Experts of a small language model.
Size: 12 layers, width 128, vocabulary 2949, 5.34M parameters.
Experts: 64 SwiGLU neurons an expert, a shared expert of 128 neurons.
Training: a variant of Muon for the experts, 490M tokens, 7480 steps.
Below are experts of layer 8 (counted from 0) of a mixture-of-experts language model. Rows are named gate (a neuron's input weights, with its number), up (a neuron's input weights, with its number), down (a neuron's output weights, with its number) and show model dimensions 0-63. Each number is 128 + 32 x the weight over its row's rms, rounded and kept within 0 to 255. Numbers have three digits each.
Before each expert's rows: "comes after" lists some tokens at least twice as common just before its tokens as in all text; "comes before" lists some tokens at least twice as common just after its tokens as in all text. This comes from a sample of Wikipedia text that the model never trained on. Tokens count by the router's weight.

# expert 6
comes after: " ", "1", "2", "–", " (", "."
comes before: " |", ".", "–", ",", ")", ";"
gate0:107106097152152134085107105113127114121150028111125111106148074093192078103092106091107163166087161150162120147145125171123137154070117105177145174182121114180130129118112145116138100068117144
up0:134121105162121138154142133156147138137129065133119127123130060157120178136147096145183146055116147156115080154144152182132154107172103204067090101122108163139125102074192156147115101168129141
down0:150094139128140137153193171158141159180089120149196078062105108171152124109159088174125072059122109147158134150118085071137176121125170096217111082082119067167128119131104148172122180096118197
gate1:118168153129173157124125088117084100089118115157110164140121085142174109145070136075078156106116075094100167097168093142164187161181138070124150087139131112126076136111147143111119158206111151
up1:147104200116118097136121119146163153133171158102109077119096142122101114095082124130097076110200192156085120143085165093080040086111123111069159118130200170152174140135142097155127103128094112
down1:128186090184123147140108088068130121099188102162069088078161084142159114116184118114123125114095108205120114146131115150140057122124139117109122131118176073186155097134132142184083081109131137
gate2:104114111123060140144106070096110177113126184091141108120131149171142103146176128153178133086136133160082092120139161165124166093069123125144059131112130139134129100092082127157110144106116128
up2:096124156188073172117121079132114115089155089113190077099074171136116137188116152121104147103134128148045084125156138153072198104108107140116101129107157187093087076166146132176112127119067150
down2:182140179090151166096100166182121127137118119159149063161134137145061145184114136163141116106146074102173168090105165137096157118136097088079150128094128077161149091088119075139136126087099071
gate3:061129155170121129182133101161000147134167125158151157165096106089128135171109068133142158112154106105142175165124134073141141110134120142129112148133194139189077146105101156154162123142173076
up3:196186101173157148070156142079189141092120140101083154116139125157144091094145133115131127135148144137122088097172143127088166115072102142146074130120097148045115092182171165095141137152194195
down3:188119142189124116087116127117117086182046166088019117112144190176107113165117137150150170159150072164096138110068126117137101173102141103099100123133091157076114189188136140080131111093130110
gate4:130071109134201132129074160141159154073107142141132123146135164189153118116096141113180131113143140175113123128074086142115184182087118130125115125147203161128153167071101096079100168166043091
up4:172167078097130077139118196113098117192140173082102119095169082108133118192162162128116140212159149159161077139075159121150125134107166172110093156166109086114143160118133205126156144153096139
down4:151106144111135146118052095174130124149166104156184132140131049123128177123059149157129105116143161117091167106090140099110172171096073119132170157072104156147111165113110150154127071127149154
gate5:103100158130130073095141127171143136104136177067094136091162066137107153165178123180092111182111088118150111202113151119137110189096096130148166077180146077135118104211101130134126129183105110
up5:111116144126094101128136153123136124161148165098164104107138101122101176124162156151154142108094208144124197137140110184158119160130098142155090212121111100085148165124062121073176104105114143
down5:122158136143107131093134199045073086163131058142177132132110172171146161118056157133163189185146094162169103098099117172110130082149174118115121168133115113099137172097159161131081109124075088
gate6:085064164109151099170138136154119167067150136127149150115136138142101074186090165099123172120146089118108167146130144129116101134121143146096137059064097138040070123149117134149138138177100071
up6:167103114096145102088101169038095101162130119095154128137087120153137105128137152121142080140096108138125115206140092156132038136131058148159118116104131127179084138124140178116145153124097166
down6:120127176141149153118131077121094109096096170074130161137179097123124148100171129160189098104084145144076151088118135171099135109162142153082138102145100108148088113071075089139176151126117176
gate7:139146166112143160180193132130101144109155155170053140161117146118121148129131117155104162102105188120130069053119091130096126147122143168158130196076145164088127132195146155123149141120115079
up7:182187124185191098137155118088107106086099141126128124086142140112197085158145171105113138106139073116117121162137096179131082134125108116083094048082100167159126081141129093157110047133102114
down7:128087108133134163170138064045137099128148137086113165096079161089108087109107173083134146125119097079149185161142084104123198071157130140139109106126081129137138128142088114103097118122124121
gate8:143143182091104118138142112109108129131139187183140114136145199181092121125138094163135105124131078093156167111078127127140150075150177203077119114134132069122170125109097094172125188164063097
up8:162157173138103110210181129135093175131100160124136120091120128174086154148132070172167086180131131126120180126087120131138144117113121151155112149075116127119181122105097108200082139170126144
down8:137101095053176159133138109146144138138110150133175150144133128209130129128099123170190143149143106105132107079097117168171166103122140086093160112102153103167136173060105136107094134168062050
gate9:167115105122120168167113182130137109185105135124077153198179154146093179114143101092124094102118166078120133136148141148112140149142068155092124120160201106125122112140111144136083098148140078
up9:150100131111106126135159139102128097115112176136130152078123122162122120143139091143094129097162143140062117120123150156127089165158097116103140157057160180173166072139133152178087178158157184
down9:126110131147101153171127161101137158063156168094162110129088098131151116082084093107111185107147104115203058187095106061160168097110090111141074117125107184113172096136120128138115113124137086
gate10:160143152161161149128120105140202146171138096114108101159142147164132085125116172142112114115077133134092136077166149150106119177082125117061165075166148093122139105173163124173036092102162147
up10:166129159130142119173105154144165105149126171136039177192113070127130164136149102167108135138129166106100129151110106132118099097126182147144158195134175164119102095186147166123134142075177122
down10:116095155127110151225048117122143162118068127130094094154110180146123152141105108099147121113137081129093183134094132143097158168096106123172128121101093149104151106081084092103106123132138137
gate11:051080102114128198142088104074104109065144130176134107096098140147102182122072103088124146120124074124117088157134124098105118125095143103092174149188113102133138142112165141155142145085071127
up11:157168084121100155095146166151089116153078150117161096135135149157140121100158157126144109128094146088156122108148126159156185110176155164141097129119147095097112191119080104173100168137129105
down11:178147087045114172113135103147105121140104148110098143150154082156122123090140122096130103169172136065146194153093084140125160144159132114183097106056168127100116196191063158100152145137127109
gate12:150123171157088127095124141185151161117122090126156131118148156165105169111065184133157154124141191097133163139163136131156175207134100057069137124144098123162154068147141101167108069180118140
up12:146107152116112158097150151105086133193102140152116134115168123158113096149123097115122103105113163103117113188101153130123138100152133121115163157142121145152105128168081176151098170117136115
down12:159065143069108149064182110135129056050100084141165123162132131069103167148174100119098120130108163186123119121166130116151044184113085170144170142170097140117129198098097117186113134138144150
gate13:101162085136097069159112107062155093102156081088136090120152130112154148104184153126134149111166143127097137154077172113189158129097144186133173143147100148166175112107119082153172108095064059
up13:094073108173176184107106110134139163132156121180129115136098163115147152134082187139176130131122120171130114111183028079091158104141129076161106120084129169125066139111159167093103179196114136
down13:119122114175107120132097101116123162116110133146000134190090104109120100155141152113162110156150122159068138128112096130104088136101100149174149163110106168131166195129072138108115151139143165
gate14:131124114167094100101151096114116110132096154167108176129060093108095183152160163182163132118117121123120155100126107129167117197121151193085228138162143099143105135101110140106079097110108169
up14:108170112084151140151119122134090108104141129145126108122142147111113133125109101122054134128097140096148140153069168095120119087137076168201055143100088094166211105115096122155144182100149083
down14:136101088185138092101150142138128111094084128165115050143178104156139177142178104159125106104115055129120135093121139171164108122109080202180091171148091142057143173165131102153146149158114125
gate15:067147148129138164126114174120160137146161101177105127112135174137087136143137181154108154110073202114166077162131117103127126185136096116128148109128138064109157149162104148111173156138113143
up15:155173126156110057139168167103119090149182137105154114111206121068137094109126154095131105094109074056155116050174107151138110120113084109122109179118130141082126151081171089195167151189156169
down15:154161134148120134139144079165105110091147156083148131161098145139184155092162103145121121167154111121155080101079108190143192107158153134098115029169102074115161154137184104127195126104155095
gate16:121097202131108136073154108169143091126128107147125134165122112130145113110136114066123095201094207118143116137127108146109146129157134165085098157162178145147067118176096195157108099174079141
up16:091170083159131156152111106164132108144126088121099152152122140194138122060140119156145145148149129117113182050090151135130183095111176123131140073153157066143149116057145129136089119071162088
down16:129110118197177155115129161124130086136111131115099103116117118137136076126192097085096124129221091148153115114202153151197117124123073139141149163114105095094157172085132056196109169142123119
gate17:151088171176135115118135135150108128092145109145102233094103138142141160176085129132185154107159088134143111074105134058122124092101168065136154100130131100161107111057110119160125150127160129
up17:090113137089106130111162131167087180120170132076138140140089133124181083103156158167109150158128144191100136090099129167127181165122126147122117151124148141078129165133182142086097142146080097
down17:160114119149113096133161118149143170124139118107130113149139054120133126114182092088131098225145136090176142077111172135136160203148153196138075131092151106124142135159128148158125144130112125
gate18:128130141113111118117065152148156145115116094124112088224129073169180107161120130161163127082088125143093134088094109120081116141107143127093138100153132114122099140135160119141113101121189157
up18:157098149143149094118156093140151106109168099137101140136086102142183081158127105153090167122105090091140132089129147110069106124146109123111099101097103117119149147119185091099156094158116164
down18:178174171085103081123129182115080096152085113118125084127125102114175119109185156091114160099126165150107139107130077160163065147106127111117147135129169184130115113181137114152113112081195113
gate19:179120128140159123060133089171129148164110125155173164116153131085064128111120161081127147143078133096114114132154132131139105109099138136113140118089114110166120124088058165083079150098088136
up19:178120129189123107113102131139092152123087123111134125130098166174114098154114077117170126143076125110105104180096073118098121102102129119211109119083131133143159127158082097068117165134076123
down19:151086124147118133124134099118131125164132152150110123153145108174134109115154171107143148122160190117114142077162136110132136166136128124118123172086132077091090173123110182174125054153146139
gate20:083122163145100132141090084169141161084133213109124150124170115137110123116111116191114134153036143109123120100102062096093135082114113117106140110091083095114115129163155071110062099127113137
up20:102140106164124099067127128072127107095128079112165156145132177132176117076145155095065128119131166148152118123161155097197104084090118149123106215032156129126101123101104118095123117160095148
down20:141104162135138138127089099127153126120129110115170104143138134140065187105076109091105142106075152084130142076084134085094184107132114107101174090137124187103136175068134123137107089089127172
gate21:110162108129139188134165105155101134076117125077079121112084162141147149161127187115096150150096105128079067126151171155077165138145165076082142089137177051096107185148169119103149119127176109
up21:116156154194137110175094125171139110129180132211077158119104099158122115125159121162119163116139129135150156085185094113178137190117137126134072146105089193172103073171121062171128167168053116
down21:159128161068143120141110154110114087110125146080110107155130179156137126143100182102156155118180104176170146112114165150126079112116143132147114103103143172104122104132156120118132067134138188

# expert 10
comes after: " |", ".", "|", "\n\n", ")", ";"
comes before: "1", "2", "-", "\n\n", "|", "3"
gate0:142137160173098096094171124157150171121086120183072158084106180138080137077095115106099160120125123119129127081149144106089050095118187091117114120132096128165133106098148150153096134080084167
up0:131147097137159151132140140064155164169088047115126139090169155168125110074069103129119096155112109086147141108161162102167106118114138179153149161100081154141152109121092165150115050110177156
down0:159174150168114157144119111118155094127151157188048109144087140096092144128155071126183134120101152131135134129151129144111100104122127103128089066183164178127161131139140082184155160119146098
gate1:140150185052112135123137095117082078117137097190106107132149135110116096121133113124146140131195111130074225123147136094110090122108110182018178170123162154119103154097153146159085091128099096
up1:163190139098114175164098196133155160196129108115147102147116140094117132184157155100140129097124072184113096107148136167118109121147129178125128161119124138151088130120152102147133171105161157
down1:124124131139131139101107120143045116102143100123153161118099131081150143094189113129146186090104133122129184128197090167129127182103144114139140079065116155099169114097109120086154077130165125
gate2:107062131106138155096113150081090081098165098160139119148093079144116160122160112101156137170138156121116128154151137129155152039183228108193133151177120114132114147155120144161132105074116094
up2:099095135143118123119084085155158143111163154185121061150145094132069125135110119120096148143108105119096107178112102102144099081141121137092105127172161128123147158128143115147106159138072122
down2:127099135120125118182096112112137116114100157143230170176115085109109215113033086097124150143167181107112164165072121102111130115142117129121100121180139141099152152058109121121165127128119144
gate3:071127100182101114097118110172167092158137110182114140172130171130135070066188092121139190128113084146112110077187089098108181146134140094177127101133127087150131118183154096123085089116132106
up3:173068158178139167081158128082073139111086135144098119094092134139131116151105161110099103160099122122103152092159088145204161115168094099126094146080155179102153141095170038114111098182087143
down3:132112119101149097140109174105155119100118121168066113152140153142158133132125146064111144135108119084065091127105093115132107131162114142127068134204129086113144117078092117128184129059121077
gate4:142113156112142117113130054122176181077146089203142127137161193160147164096181153187156134111117191136081115125099187129119195084136114132128141163067089124141156178138156121090144130140100105
up4:101168078143123163160127147136148117191178137128085111133086102127128143174115156176101095151139102139153149139122127157166159113136144152100118088183103132154072089087060109100124082129151168
down4:138096132065113128120119137124143130133181099133119069101155082137148153092171084096106159114043166147167085070098165130106114133149141092166096137194119116151102094129142118121113131106101172
gate5:151095115134147159118137084188150081133139149103093101114140141115167077148111090102104124152100154124105085122108090139130120160034143179130127174090121125123142162092076118103149120072082107
up5:159040133152101099177134131139114123081173163113135170069087129097164117125094088131148129116112176123078105102091148139108132187087198101130089074088123149173168129113133136147110116087117134
down5:138108169067144135183114141095142149128146087076118132103144105146128088098143114145140170109107221111141175192161104088206090123082111084109130168134123125113130090114132094125109101114132116
gate6:138137119091100102089103151115068157108128070151152159109087149136109114056146104133140155122114143152187106145113156135139135121096181147056138163163123108083112172123144129197167185130088128
up6:129074156136084108147178151100126128173118184121106106121093144123159077126165133111092107133125125112119124099142142125098132080099189135106128110155167079107143107159182181143123164171085154
down6:087143129132092122154093074193160130115098117124152167136054161096164108116037156170162124146143079153172069131151187175181088127136100110149115139086160150160097124108097122151159144115151134
gate7:114147136099155152129132103115127137128130114135095182078120115175125087165102111165149164118117141178147111148116118086203189133077205138147066114121140159081095103143175117063148097116097105
up7:149099123128164103100145130137151133151080196080165181124096161143134127094142123171182117179091209045106063072183098170110127187134119119135154137134102113172126117187145122108139147089148187
down7:155138154180107120182083162135122097172174077106087091045096174181166124142122123139114129071149108117113187137102076145136078073135099146106083116172114147154114141131133149142125103148115124
gate8:160193140081099131110112160107092118174171101094093135159151131153167127093148122124123144095162141126121113173130116111188135108150185166159173189141192164099106138150123126173138110117072154
up8:112139066125083148079126130176108134099135184165162107119076118157137167129134157119177182145142133120132165167095089168138132107093150122072077145123093119166133116131088172107139133135194117
down8:122150112114165159128078176149116106077140131139132106113105157108120166101109132148092122142138129132158122147150138113086135164194143161179116088116082167165144151153160142172097172090085094
gate9:090132129136111110180136099118117084137154192150112158165112144116105149153152140190097159141123150088194138132212114113122141099098166090119135096093151175157118063131091121064141119150129111
up9:131064123079107135141058191134125150123117143116182106110081148138161117106111134100103083133116121153108140127077147146118149160133134141121198121189135093031104197110147080165122100133134146
down9:178127125108157097202150135100163114108126125123113102166099146241185115139115114144136127115104083145135112067121123123119094073100118120147164208156201180158141136130125076119109128123144169
gate10:139158140125124081123128119097136107093132150146154134127135075071127141147172119117169114136102101145125168185075140192124127069157107135119063108161122059148118158122124053152101157122158135
up10:158143068122111115095160119167146147149119073129121127130107168125109129156063166136148183134110156174162095112113064139135134112072094147118117182163197117119147087144126119096122116141055221
down10:135145157187118120142099113117099115107139134195054127141150151178180127124096136129175174144098117089071158113160161135099116165119148164166098121112123166142141113094115073109114178140114153
gate11:143161139148139127120108128140187059131164088163118081136116147111137142170183128096154098127121164096118121114172128176150108091141140233102133118169116110145081139103119155092065146137155107
up11:106135095161112061140109124123150126191149110114170104112111092155141103144134108082141087140141171123112076051192125170100069070136125157149183147163184097127142183119129098136120161144120134
down11:134153126164143092161104128065156089149179080160145123110082168136160126129147128136132130055130120119150087149149154149089103165136143099131107156204124101121172135095192083116157105138124124
gate12:122125154111134204135192141140086142203179102135131096167148115100094107174113128130091129140050136144104057145150118136112142149091127154152077071160144126142096158145158192132160143089137075
up12:146097128099130126100123136113145161165055099141152121155138104143118130149089103097175143094076202138112071091101110100126218149147168177184124099146135117180122131119116192156139121144094125
down12:117132175224105121131110140150118113108146119163065130142108107138151108125162129134175112067117099088111130157137144070052114106100075111153184196168157102133130118084103096051103169179069135
gate13:107191160147104164092135115152108141103157123155139063103137155153144136123191159105151133128139189164124103101091078147144100153099120140158044057110114140101171094095174138178119127165095138
up13:129122103083126157121095112104119066114112166093134096164099117083122162125083134082094120160084062154150092199160168160147142136172164111134104146199085065104131135163150163145175103119109122
down13:208181131142130132229106128125118123121109175094127086119105127152146135099185129122102101189094115146059155159172124162187130157078131162118176075131102136140142108115123124109040161193164134
gate14:136168117085134142122092122113130160121094135142079126132062122132154155137165186109130167147137098161101160138135145098129138146130071132148183084129136104113059076165167141112026087188126082
up14:160140138112151139111103118118014153168116109102164087172096096118128087122091164084141157094136175144184109140107182125139079121157165178151170106157140153093108113058149107159132136110162088
down14:137110149105041138118114095159085162149165177146048142106113143122104106114136112157123117095083108141109080155125164155117155139104096142092125079121153174119134074154145117176177174101122165
gate15:066083159157148097118167099096117105151141184140176099081098074166153144109143168175121182111131109133057162118156136120124153124120127094132179171114100097130122116138117073113108100126147154
up15:185147125108086101134100152105143097102084129119107157186188175128124124190162133083118086164104059112203059147156147173159127112130151181077154140186057113088117103094109097100149151123092095
down15:118068111104166056156154148143138145084071103163090129146114118093199076138215102156187150134144138158175105184136144132156130135152063093063121131137152131136088163131118095141191115165111148
gate16:079112123117130144125200101165130109145134103102103118156090135126128130081172080174130167116095101137070125108140082132113104165181156141168130118133138101140015079143131169084117049081165136
up16:119119151110101148184062148142151111069119159105127118086183118154120186157146084146162155151162156192177147142124178085155163130121109199111137142107102118112182180084136102119125134152151119
down16:145097151180069155140132119137187111162071182110087161148108140146124120058179135131127130103113112163149137113125144105149118177136179122100109153104095186145155076156166110130102117156096155
gate17:171054150156139032131174142174167160144169161097127146151110128118115080138121153164124150116084107127083112109140108175129128223094080129102120128130089145135135095113134124128183112139074099
up17:136089195154120080139129117125128178158144184132127168133116128115148122097145102179154101084094186094143138142124129164069105170132142125085115139128110149155125107065065114129170128114031135
down17:080077166099128054130148127138154121126125139205124136111091131161099097104072139113103141085156107098070134148134120182159090130114137148105061129105138155097090149210133135124197134131104107
gate18:190213117116190090114096117121146175121078177130141147147108222112147128114065117139135117162116120170116174137106105120102125127116148158134155191173087155092063134151128136137159157116107119
up18:167109093095083116131129165130141076105255171067099154169120118108104117112123154151106134113103155110131163081083132120124138181132168124168147095112135078127153147149145126117139152204104145
down18:105132174122095075075183135091090175162123153114118098152153127080147078099152095145109061175096052174146108140161155099161111145126161105129081123131149119156191056117128098188171142191159091
gate19:092121112130139125099156180160114166083057150094121086137130103125071184080111071141172163112134153074112105100150110085158191146073119122167160099108087168118135122133129133061127130190131152
up19:128113094110097134077151121116102105195168134134138090158135137142096128079120160165051115112174138114114169128125120161150111184068132175143106112176107128093097111148128182153065108131128153
down19:192207133196117122131138103089143115134166188180044212144128137112126132127166167162126107167103088114156113092095161120185149166132145096138098121194114115138146142159177142148138162058183148
gate20:132119097148079106135120160101089171118148098171063139105070152126140183144137114139163179100115138130153116021129140161109149144138144169136156170072115134119140158128156113127140160082125120
up20:165162164149117127176143101044110129094172124107147144132157156132183114099147121103122135164145117137154156121177122123122114100170086147133085140110126189145102132149139144132157147118121111
down20:114137152127142164155102175108160136115185135090056134159088070115135133094144143078090145098074126145151119114142084095150184091125125120140145084128138137154151146152136150181155195158110126
gate21:155163121045111080163131123111102098139083155134069167113131071189138090141111135148071134121134128182108154150122116038135119090100137136097106133140163145153125176091109193069111141177099105
up21:115109046129173126188115131153133086113075102105146141162153094118125125080107138126171153110110147096160144125066105096081164144129093112159134133126118093107098123077095104084115130076079060
down21:159171103015089127125123083133106150127145136125071184126091121120151115162135161139102132081154154140165124150102142129178044101079104129130129155112108182135141110102155116084114101114156169

# expert 9
comes after: "\n", ")", "0", "\n\n", "3", "%"
comes before: " ", "\n", " S", " P", " D", " W"
gate0:112086113163113120083153123105121170158098137100151080098096158147138131130106167112129124139154102064077133039128116123154177170124128081138136079131144080132166131117166115171047075139108138
up0:132107166180126121152104109133090108126090088124088074107167142125127146160146167108159132155148138103149205048118093149154115170147152153165172136175140075103156197088136140149073125111159108
down0:138101165176121147066092089114196163171147144086118040097101114155150116111122105122163119128145053087117093060135125130137171144124125125196125089171097132109119128113145098118102120145098116
gate1:118096131194103126136111142153093120057193111148162129137168129092082137161126101154127131135145138082125130135105141169116113119125117121114117164137119132182104138080230106142137089122181116
up1:119062125067157134127132142103154105099087079127149100149108097150096167132177120161129082071112134076090071162064112130076110114106085094115106115203136057095125146116125108145119148115140139
down1:125186172174099201107070098110119141144185117083111059099150163130142163127106144114148092149130133154138084136112121159073146150139129139122129089113131091123172144107134128083122149130164152
gate2:139111110130098153122141180129100120126169128111117075133184174126151127146135076160071144065146146101110120099164116074123078123094108159181172127152172109094155134128126175179100161127172090
up2:071110117143180098091078113048142132111085134090126186131115083168189113125123147132190111106133061191159099202141145093112154128154130125157085161086137094161111101097131092143096139135156052
down2:107101154177144124121055116121162112161068102125189101156091144138150143140117088104118135110156115151092119093122140113171112139146083141136110147148174069139203132116156092143126110187128092
gate3:093113118131103139127148144126147179091113152097135116136113086145163098154127197140115151112090134134103073147151090131093156166121162096089134151144162070125134110161071127172087100163142171
up3:160171142152155098107105133102170180107119111138084089116181146108149108136138170135076177149137112120140150119125131182146144163103161128143174050074129126101130170185123063164081128142048167
down3:170102094169102106103131189182182107133098118155156157137163111111141141120154122143136130086107097107145128125159116122073178114122116152151106148184093116145104053149036082113123173087151167
gate4:110129146125149115135142126097173103157139092142097172143171172061102110122091103090122142100100188153167138150142095126181153083083120125142186105114179101107078145077137127114091135161073097
up4:193104080127073123149151092154122127097165157122116157167120091163192106140111132203086123104117141083109192115119115132145125109173158155120159130132120073129138067164128136134108136093113103
down4:164116117180161102081138104109095076130129162086143136160093084137120057176079173123124173147133128143201117134101081130159079120112137081086060139088074104154130134106171097115078147094095153
gate5:137108138074143107115105113073143113174160127137135116172160090129135149147088144118119151135158142164141081115117117063125107136151153128153192103106129043141104170049112134094153166157133131
up5:119086071110109117091148169126142120103128165133105153121120121111171098090168152098081161088132146117109138073181128146176185133073085155133127165126168131073093115127160126083125130153164112
down5:131118153140113160071099089108084176121069116173145076197106097105130112163046107110108127111156139168125108114156142149116139105127153192121154152152061120099046099096190120113104115169117120
gate6:177129153125164111155184113068083094134076113105132122114189152119159120098081101163107149116092121078142129073058151174154139119089125102119167129159113160150163071117085151124091083153180114
up6:152152165117172092070119157116159149090108123176184195112167092143097143182115101098146185146089099100126102142130178086163121160152129176126086167072090159127144084120112134171112133098125142
down6:136132136163091115112124090149119088138129168139171111187097099083127115082138131109146103110153132127181109108182104125088130154137140130155106122141158063130143139124136167153101089137103159
gate7:081073156078158171145147139109141106127158117105056010142107148115094136118112105141086101139167124174144130143119130114099119146104132105119144124111126158150108136124119155210087106100102089
up7:160156134100177149124117101116186110086079087127121078141109211133103096137129142123177097186116172117124145169133144144119082140162084099096197113147135208113151178111086098123151125109117154
down7:099127169194138128116167106185080139206068162133185119150130125105065159114170102129087055139119129184167101190094154096107203138067168124124103135129169129121126170119111084081160151112083110
gate8:128100203102165132183127102100096112160211143103091120132116077195111162164082100112088167077134171143179073136160104116066095164154114118146114161110118083098114115134116126143135135124114087
up8:111155093158141115155132165150121105136170106166122166106100154144115159145078119128076120162090071064128112126138139115209122177116112076157078160148125169144202082082181089138181199112154169
down8:108118118116128197149161214093125091131154118063138180112101148194140138163118095172098058137176160169131088044137073124146096148141184148105111136112199137085130126127102083151110107138091097
gate9:104161203132093170142063143117160139139127089139120097172076120128077107123153160093127168147067166123105155147132104133116138165099141156118139124081176182073140129120111102168122113155082065
up9:187220079085079134145113172133145138097100145090118118117201149160068152108117197123098095135137131159126097137135158134149139201125114112073145145164151154154077098148189102132119165171179129
down9:150127101134165094106111153155102100093177126139088161097200117112131127134103109173064124124102093128147122090134169080169125116120126127086119114107030093086178102168088136126119142122131038
gate10:170084143095108120164123168069139113202160160090136077144132175110109115130146181147111174120117130078112142143205143110097135135174186103105136092177124131119085119119139147111157151157152141
up10:157153155133154126098126123151106090156122089123148173163123091097158198162087074109173126072094198147151115158134117177113128117138101182123135123111163134194152090107194112136089084136099115
down10:084141113098118149181128190117162159135087154190132128142146089123122046122129175092101112178159119162122073165114150080114143120135130146130125217119101091119155161110099208107136123151142115
gate11:114150127059188174099103154085130134191125108092097134134127133126188120137119134195122107111146179119128137173108198155126187111076174072130154134094119157158136121116140116099149094167104157
up11:067162115135120150207184061141159090121093101182134149131084126086098134151110071158091197163101142130131123095085120151136079140144124110091155115074143174137173158106090121147109154202136115
down11:083136161159152130118110173151147115065130177104150056126111113171099171116066111182112153147135088099133093187093141140066165111135180110117065090107100174149105138140119056091150122174114077
gate12:073131129148168085183120099098126129152120111123143156131119084119179088091102101141113152135112177140148091108125118113125131156113165149145195070139146129108094060143093180128077138169181137
up12:139162077115129159098134145098109107146161082127187143095135155144074146123165158124136100104094067130080103145123160171060121104154101099143103102118145093110115166148148103150167133171065138
down12:114131102162092103143128112090101142098160152109124091071161150083114146113098096124140138088171056146141178126109185173139188061133091131135162166086158132171117191135109112124131113103156173
gate13:158094145135131075176207108150137126152111062103141133129106126127096133142158193142102141117095154102137145128149111123087091100133153144155138151094236171151129100104072131135176119120181089
up13:187119169134133188146153126137128176074151116137124154132124130166099123144102087109070155111119153214122119099112155101108136145129160101135095100113090166086117152122153107166077122104096113
down13:092106098077133169144072094150087099122129163153055131104160117150145157125120097111110135185134181104146135081119118085176157108115142106076227143077105099126133097145106150131131111131106172
gate14:160119155100146121169163101127153105154129114206160150169121161188104103151132108146115114089066153115164145094127124089083112115130165177112153124114158052102151184134145153146117122158137099
up14:131071121111151115096119129188130107112120183071095082095148077083148108127070126134120131089195165127119171109090171144097229152083108128122161147122114075126158155160171169153097153156116124
down14:138171139128149187177101110108127124114118096121036149110135156143147109075154115095103137130077183099128166075103120124143123101146178116107107180119126137146146114100141101134153114179149108
gate15:119084126082142134087156151096065101119180128127130122172103144077118089112160136122077114083106112113125118184058067127149075159122068115158119163111150119108125161159073186155168089116171084
up15:101117131133116092115149140121174111113110120114107180099171139113203131105205106116201056123151121218149150161112131161146118098136189101159094141087134180147155086125197121099079123137091133
down15:117127132112137081164171189039096161178123145101092183098201119095159130131091126139129157121154131143118133069191113091104110053102119167185106129197081165154146108143155127151098174158131046
gate16:184139113104136088114090096144127135156040106108133074131132145165163145168132076122122144125150150134122083152072142155137088146075172118165104126108196127139113148103167178127112184206141177
up16:126133124147136096117101085217165164153089132095201126149140118137127096128149121127150138139143089130091121157112158153106131098043117117101074072136212159100122135162163120182145142118113103
down16:150129132142139150115135074077134157136083145162124047149116069117113144162142089057110099102125133148139144105122154231123112145139134122124091095116111152117069105139181116066131144181187190
gate17:106139173134111128111132106156085168107079141121098099075108135136181144144119066154175130088120105193097080150129118102116164179134090117161179109124115162126137082156206073176150093136087152
up17:086171092095149152075138133153136107170112127108108105078126134153164097103104076115186094088110088103126180144082157167156151147119086077161124157162164124053123148122119147114101090158117095
down17:112152128121192112122119056117174093128136129084097101180117116122104129146080116144130196126122127026143139108124123168159126111176147153140136089109119152146121118116147123145114103112156111
gate18:152101103129086183179148141135176136097089160113127161140165136131130083086124141111150115166112151151148157123149169118117084174110110160132158123085095142071162176164132097077177143143131124
up18:059158115130098109158147082131108082122108118093129090091118172158137070134199162128131131105151093168162184142148146111128156102086105125064123103160123140118189136128143104185150103141157140
down18:069110129070147126144162124135164107164109117126130026173116138132094180089193190134133137105150088109149137050133173106141119095091142155138117115103182167136164109112111111141150134142123167
gate19:116126117092153156123138163155159157158128098172093124064160122072159125138066134140117183128164158191082080089107151216116151162100131059168160170085108147167140130113180137060165143174104093
up19:090136106134171195128106111155139074112172111069093088109146153126115122141115120079149109095171121122145143096147102090116151178179098130108129121121054158167091072119154136136144136137088106
down19:165138143146067161133111114148192137214078123183189104117178132166113151163146092136109126194144139131121145115141150175114163152125170157172137022135110114172121135171160155106118139092136116
gate20:106110185158127072041148156089133149168107177123136064103162146096110086096131196080169137105152156125125146147129113121164119144124111142058142124106147158113143158098168110166115145152097092
up20:159146096115122078200132099164118128097118126109116094130163114126132165055159146120151143134091183190125089141114119059121164119142153156095190113157087103119153152115113090111112192097139162
down20:051140135101104160057152107120111153106154119155085100108127157142143154145116063171160117177109171053107112125155067138069136158111116168083082119128107138155083176061142158111138124163121093
gate21:123143179079106212099127126062116178108085080093111157122113188108165159114112125098147142125090159153136172135073136108136156089167205176174123125129145139135153150174109139151050166153131102
up21:148110069107069134148096123150171088092172115131105222139155166136091112099099079146143065143129170160113131161101081103143092187152148167122166095107120145071070159114142148087139130103170162
down21:160091140160157128108100140156136123146185151113209166132088171134140142146107123078119205151117162116157162096147218091149125120127113129176116075093167079134135098088106130179173103164142110